From a checkpoint of a small mixture-of-experts model trained on Wikipedia: a shared expert of 192 neurons, 325M tokens.
Below are experts of layer 5 (counted from 0) of a mixture-of-experts language model. Rows are named router (the router's row for the expert), gate (a neuron's input weights, with its number), up (a neuron's input weights, with its number) and show model dimensions 0-255. Each number is 500 + 50 x the weight over its row's rms, rounded and kept within 0 to 999. Numbers have three digits each.
After each expert's rows: a language model's description of what the expert responds to. This comes from a sample of Wikipedia text that the model never trained on.

# expert 37
router:494520420455557451473501478566410550464471494477605541571402622483574640468502558492461441554576500527513487557491570534500425472620515477551520540463477509573465455592555405387480433577487553464350550438518419465545465491474462457466449571483446549602496503480499517442490421416604539513537422535472542534506559435502526573447511550479463544513532401491541470453410513500503450555480510571451536513469486576447452534503457514494432511550539452481541529516481553495481528508509539483459490421551402508459445535537521518591514475503470471412546436409492545436512500533531472488545481452509466424530403435570537536503494485494565421463590464477478436445489471507427514529496503447501535548443552535538563485520437471515560511519510614515493544519533539433568518386474434
gate0:474529369478491505445479501497463483546573559648526500485599501495460490489549532555477426537550465495446537554509482493458457445512577615452518516649441522457550523520566516483545426505519546543445450493544441456519547594530594496508374451478586578522481581487501423502474506480530536447477437530494426516511496567467456542576487516511466472463550479445544469540437509454468545407445425429474539501461510487479417512536512436600577508488424476434437508534432547544483496449511575493388527476497501464476543542542502463584536535641480496492454466425447498542490488441615371419582549533540446385520513466514534564501408501586502587490514502505504498542488584593529468539520554514476544552499502467545527482432520560510446491434495448540469560523409578527529524500519550
up0:508553499584477387509523472476484482511460414463447398502539478464538512578393456430500598494445508426495510489475532537482510437477582477577531521449580445508447597486478494584473533549449539481484439529477587549595512466530466395450545591491485468529434524439531521522495505499442445508518506535453416523486509490459486487462425544508596455609565537547476453515572509585486433479468478512513417524469480536419493508429528545403472505473441476534539484571462477404597509477448528496500391518429496450525470445498468523482382445495440554577471432509559496495505590469418538573446511536494582585505479550499549515513558595547509511469502548392512539513489450472503539498389585467489494588585437470489613447518565468454515524515446509585564537558561453521551424499427594
It responds to: Recent years such as 1993, 2006, 2016, and culture nouns such as film, music, review in biographies and histories.

# expert 45
router:515625546533459407530530519450537504558563462527530396477500435465458457441464492525505540497461503544537548553541514496502542456543421499506550493558479437480562487486518541503483537528535565531482537542449510469479554559568553538443454481458491553607493527556519568463535551525578518587489549596427532559509429477622459554459499503491558494543455541450575475482479467565502508568530566378526438505528626474437556470537588465507474597504489497488468454578486490501514396492472449553525543478450549521444519531540454531540515538510414506438425601406539499502578557472497312487569506511506545605542481421490407391469569447536509479443457456449527541526462472567584477539519542582466610511466538520513633402454501494496594533452465478522448470505469457471505477487529476
gate0:509563555475467502534556551502493472477564506603425412514440499426509394465499439535435516467547558429543538538527569455580523437514568587556395492495387475530433410462536494471548445534571454535501500467483424590571599546517476529424541426394477525492490503470533543547529505547500443571552570571415507474498436462471543461476432502499463512528549523490542584504556483510487460529492501475561500544482501441534646457542522558508436573452543511448540501399581573558538452513392458494425540454480540505462435476492526507454500451607522485497467526499556524491578495470546461545500504449500508468517488445505467383517465493482596537451484549507555515579438539556548457520511395442479539542523536496427470496573493537355507555443422488458544501525418549389408441445484495
up0:520526550438553548543556508449501448482530409520401417490451470513445454528468550519515606560573537474450523488409547488473605552513556572538479558479526489513459543478552451425580513459496509451447514431470413519512611449485516525512532597470438564508502514467483509495477525529456513553518435524464465530535545428576612505599468522573549421515445501438520497523509478496456469475489447504553628472504520488525425558515440472346465573550497505522524424495585510527538443525381533496545516391442389461488506485519620501610482473496457412508509548529486468431598588427463465491431542587627502437503477515411492439525461469442566545411520453486489483497437512506546510509544440499465470439527490531430475430542407523466461550484496472491601570530478531440507523519449488
It responds to: Nouns for places, organizations and groups after articles or possessives, such as station, School, University, home, band.

# expert 28
router:415483428420453521543485509473473457479502393545587602488547482489531460592560453569540503508539452508497518498529497417529397554497484445498560554520508358586551487483383456538439519514539501569508557483474506465558407522523469490442433508600475453439509505503529544520430461474501451448463552561553394486537501488477558525408539516525507523384501494555472584451522536538517468403511521480483434622488506499513490384508471457521474431436463427518455485562477517452442443543488421506504485385399498504589572452557500540409475417587502531510554493434504535529495465551557449567424439477533481478562472464531563544492621482517434488503413515493554531460454470491439528553417497566572443591461521462575551418478484404556439500509530564534478517476507424518459487451484505
gate0:442550467430511495481506481480589511427595487520553507536534469452612498496540543583458510535523486488445586439467533459487529490449560472451484536493473431590585486540440448461467513541563466560509513458595495411558418568455536523531561488526532581438470473454424500531508446528436438474556508571494511532552629542454593442473547507488501487323478513523483482455424592546481504432537457522443529591462546514507528493510518462507524493417665470495517462536422488447488442561530480551499544385498514393537522523490533490532499392471544578521579465433522500433550543493581495581463574475499508552493454475615507493492541451483500507545454517490558513521486483511448604438441458619588500564553513498488512513457557526490441455534598572588512446503554491522453423462456482
up0:480523592421505430527468439534474461493549542557471507445598500468436497442397559455486470527542433412527433567502562461480519433529531543470462394488453577448563530495538506463572504439589539448470508600485557496414563542501555525350480494556564497549575437517499590394541574525474518603506530574493496525446566519448473495525485484426539502561503569488495624505516506535399505468558483438487522503508467576511515583540496501497512439538501540533491524471540500529506533466498452545512570578474496505455505456523486467544492464496478513481489500534555482501388513485487438491544541568532569418487565555436550500576490456579538492427462457445510447520417448476443508617536557529572420424412508488516413535586455559487463478474454478507531612546331556538481565495492426
It responds to: Inner word pieces like h, k, ig, ik, ak in foreign and compound words, e.g. Marigold, overshoe, left-hander.

# expert 39
router:420454598423544494467407474464443571541439492506489532545418499512586534507414535528509563536504548508542524466468457541568490491465456554564493551594471524480471538486493514472558449432517441402513540509421548397536557445449525575641522539473467525494489484546450520486449559590412511505515453463390452439547485522448471503485442465517578564492363588499576416492443502413465545490481585424646458529551477442475593444503570462561525498559559552441464578540486539458517458482445572503515554535496477482506501514379467438565481514583524514495478452514478510540530478578537484370472554443490525509462517549565410472470495539482494570453454557524568513565503528438517495630461466543547495524416536565517504510524448582512573512503451537483453539440465491469522513573523446
gate1:486561555510590527493498604429417530560515530495547525550478519614473462477511465463528568434513574527481403441530533640494540534509477506453513481437522424461450566421474533391496446475466505613457558548499484383501436483480562503540434500547515550491573501502471400444548532495407485484465472484374476455521460472458529494499515429452546539522571508409505512394500574518534523514444477513508435548479525455467500510497537507641472534571594580532404540454557555404497483509520478522513488504466461431418592553491472516527469508553541577544497509448495462466488515561402447523519463466546474550443497614546484592529457417570546548507449491571600425568435562531442506532420521584573537494501483558527455518553477608527554496456475460561478512530552521471487428474483511
up1:500564459572555489470446500499606467398452483521433415486539483517494516525559515571515447465475490411453572452516522475465489539529495517508547571600501441446513512503448510467411535509516539465512464492472561500548494471455512595460569459459416512409419532507501468545450618511542456464461538467531581509424542365544505583555429542424515470547491516582521553493518519505515545501505501467525474555555482518565534485501494478467445397505527458436452486458544493513505441484544398440625434517548572577519481648410464507468535451502448489492438540532487456441459476590473483435560484621410500440522531471583441473479426388420552551502506420485510544477510365479462473497510494379484407529408515521520492465431485603421450514535509574504571501455543515469475460457502488
It responds to: Interior and final pieces of technical or foreign words, mostly taxonomy and biochemistry: Caryoph-yll-ales, plesi-omorph-ic, spher-ical, Malay-alam.

# expert 26
router:466475477363451460557461531544467503510505519505555522558440389483547391594551559511503529437516513456506488492542496537534525523515399498582483566518552625489491488453519534464554413467445511525511501505507403555449521480521516514498515471518435502480503542432474494505500587474582550569496525556430428520387474556505570509568444510459489593559490471394383480514513449465527478553442428521540445498508532390579488525428514497427578507494464563441505480481460557448481463519409412536459557480473458550463573508545502460511567494463402539392453554429462559536595507458501404520455432503476508538470437358466497553491578526482425434498521583484574515496465384449544468475417469591503616452453490458514518534534534500524514417521478430514454474498548455570497472511569463
gate0:619509538565486470543493527501415451427520442616548445529508444516577549546510533504435517468507540493494497500533520444452422615442532552451618487605550508486480502497485546356459469533605461551500437545454422562494553471565508521465572464556424484519466470461440644506445450564538562508482437460553535417457506540485480471530592568449475485580542559494392502484605507439473465533488465521560559492459532482505524509485445483598478461414464579487454462476499542482466556518491429603434522452436468478512466562566546486508454557445487518461430519433408462463548494485506499504453491494485478594515553570517594522481518503519487460514533578529530433539509516558550505481545510579555521475541539504542494542529453515420476522535552440468563515483548352607477553585556417
up0:476421389495520481500510493449494559541564559434523458515423553422471477490557574514435470520421495482579529517511518562530490482466463479488502515498397515543561481502486414557485512459438449398510519547505424489515510528526462559514548446424494549492600628403408492544501397400520386448446512525553613544480477526431510517416490421517475463595424505491430566491372530488522463469487521541423575391561444500506522474554514566465476509606492421475422548434442554579515466482485546466558460505480578533441462490406489465478460563534489593528509520431485544456485520438547595437544503517459465473553516476460483516484545573504434453467482521537462597456507464551473448503392549420512484451440425461501438468451574481576498519507442538515533520503519596395498485451515504
It responds to: Final pieces of English surnames and place names, such as -ley, -ville, -ford, -ington, -son, -bury, and words like City, County, Road.

# expert 8
router:561572482400483549517445507514500444534603547483525563583442488480607460569467553441502501531529557507504501516446516554578401498501488457536413534533545599457501439483490459465460436518545503465509517478536488500508460539543440415517483518418391518593468631471521502523546509503584540474517598586409486473523445535517496458514467580535533515471488525410493481437431521476477532436561528417582515490514512566557419460468539501474484525608413548453473425489500459479498517550365412545463473555478385524562510532577535467555456387454498543476548552492463474565496467495621399468473540513465586577529494441456489516508524498539514443488528529447555556527494461415470507541404581487530480534467564514577496404537465443459486407499419502520433507512456524505488510457618582
gate2:464591563447463532478473468522415539436560434533503502526476420528558517468475501528511485530519442542559560494486567578562430472557505462550562483488492482461492498447564466525482436510560451548488441509483499480624535508431430646544472477420539505565493474530459426513551529495521594378482472536524486428429497551568474542469451440429460550462496613536510492541475423541429507525431478457409494550545433447573456512471450507557532510478514516563452533491513503474467457541418472507594533486465500534625487429512513566463507437559447540550494470522582488444506520523615468547438561368505492443505422579570583483539504478539581502460571450402497536469414489428530498417409553547415560386485453499546494516434446454446506476540497484504481505433493477418540519521611567
up2:459536624541475548506577515467490549509490526499610467521453525513503464413375496553504486568463502459496529464509489415514549461565513495545414461481546481489400590467532424488480449551518485550552452470497457583536458598506486473416454420466438498420543536513516473526508520550475568523477413500428479455410510599568570503502500413547496504512452553531537449552382518521516550553527590489488482503515549540454560462539525381542536550537545534452480449537450460536421483565471639523563518459478516499511540416529551440535552487587467519477535540478625467528542578487509487490452539521530565486489456549477513459495607482478493457469558436483498442446502553542500518541372567514429520511474383585457554423565496432462446577482535567371511416548577540530472508491517563
It responds to: Periods, closing quotes and parentheses ending sentences, plus heading markers (==, ===), line breaks after them, and the word out.

# expert 16
router:488540435332525534441466560491555473666480564368566534476435452506504499525442532466494470521465485585419472528423436443491537587480497516582500516582493573492524469443485487468528494487490513494475489463520488470504498517567595479459469567498435552624451485508444547492569557477586514546460601576476455524520463456555551483518415500516484548526488550501427482506480522393554475480486494533550456430563542432497425492456431498448530530586410480466416547482440527472488482510552508436384481523461503543485491521500509476559501521459298549483560521546511490535493454554493424518509455555495562542498418472452504567482552600499517488502517489419584502497559451435551515539453489499472440493392495441491471453521462390523540368503537532506408572532457512457543505449507514
gate1:491425492521607521408392549559513497450559471563395540487521442419565570591551573441496512394532639537515482522521538472487438504478496559473507528440541463574566531425519573530463505500548479458552411505421470389575479479445458489555438474471507441506463474546440445487483450466504511523407459515540466533515465592556459408511480396436545555513475530522454510528469479441491496494478427530490489511530528454538513535556515416528445521481568546506566536440494572499559473423538536526365527477480491535443486455517509451549578530528512461449490580511542461402542543541515480481472513565486445424536486467504572605526455481483419524522586486434557513539430559505502538446545528501468379492565518510560539474529483547497552550613527510531633550507515486541518637552485602
up1:473472555514618478419441495499480515478553507492467471433432545495596539579529506516410534487534585611500498496556508551453447489438498565472492546455473555581515531472574499532389495487565532527526455435449491493509486530402515493526491512551494505499523492482505476578453491457489499688405474526547464468520478498530440449523449365488534555464506483473489523412483485441477527561617463547577518502501472437527484473432527452492402608394514517536520510472454453512558592488450535557443523451404512483405544427508512451500558527554459448478467516561494411475493461457504478391416493570487513414477563534545545500509480496474496500506569378422567561497469447564454519456518502478490387546524419518509489512482432512470522578588490543459527554479492579503489632535509634
It responds to: Closing parenthesis after birth dates, sentence-final periods, and words like own, less, original in running prose.

# expert 25
router:542433491467515535480503538547452448494545537505557557472463537507583537528567422476528570551506508484570491411467490428488466448500492429424476480473543477502580587476419484457411483521471456510641506432548488548467531470477573509388523535484529536391457545513391471451486553513501575477466529565527517451545442478483537493614541514461501342496464476548606516512502538535385581411606505507608465456561462489540452539472496539502542488521498474546488481437491500438443486411430480536488514444458485469471476503538410467497538457514566488543445493512507549610435501445495542483390369500472447508431475465534510434463539446540449574527540575565481473499598415508426529510456468492590570544428510577479501465455386440559571555451453482473510478539447441471480460535498432
gate0:568466547607534485468516533566432482491469533554544547527484462451531624464556500608575528481503558488528450554494559403476543445532589582548566564518521559539458525495470535439465522547469470456477478502558470442578387518569538481449394494563557454508520489521601587602521508499511462474455522551529501479430545512507455547588559501437437450513570525524423523574542460461481543500470404458488541561442425578560588598499471503525520486549499519567489470523520462462437616585452553553436530469426542503443539601582531469533567494501498557556514480498520467497451534574502440463503555505479478507507441468482576378513502519615437485565500520562462496564516502516491480389505521486473472449629516578520492549462537441502495582413477574509556512557504468535554575535426541
up0:501541552470477491613525488487542504517466390496572462543524505490398447443455468507461506519537530493497484507455545456453560516469501508497628488591470492482488569533387472484485497452432515476520548403430497505539457485458500470454517522434556498499550466485563504562445450475456492434486503462521515502504571405482329518507596498529615476472542473586568542538526476529587522547439445503498537467447541538490531481521475464497573423476500455526403482548529481475421485546483518507537592492463459493567453472606502499425586389532548508440478462532492485527515483565574456498584477442511477513576642565515537572440402610652490539457484440621525559578479476521518519584471511516457575416505511481506487500503591507469529546495558477430549536557449468500420481464406568
It responds to: Country and region names and compass words in place names, such as France, Japan, Kingdom, States, South, New.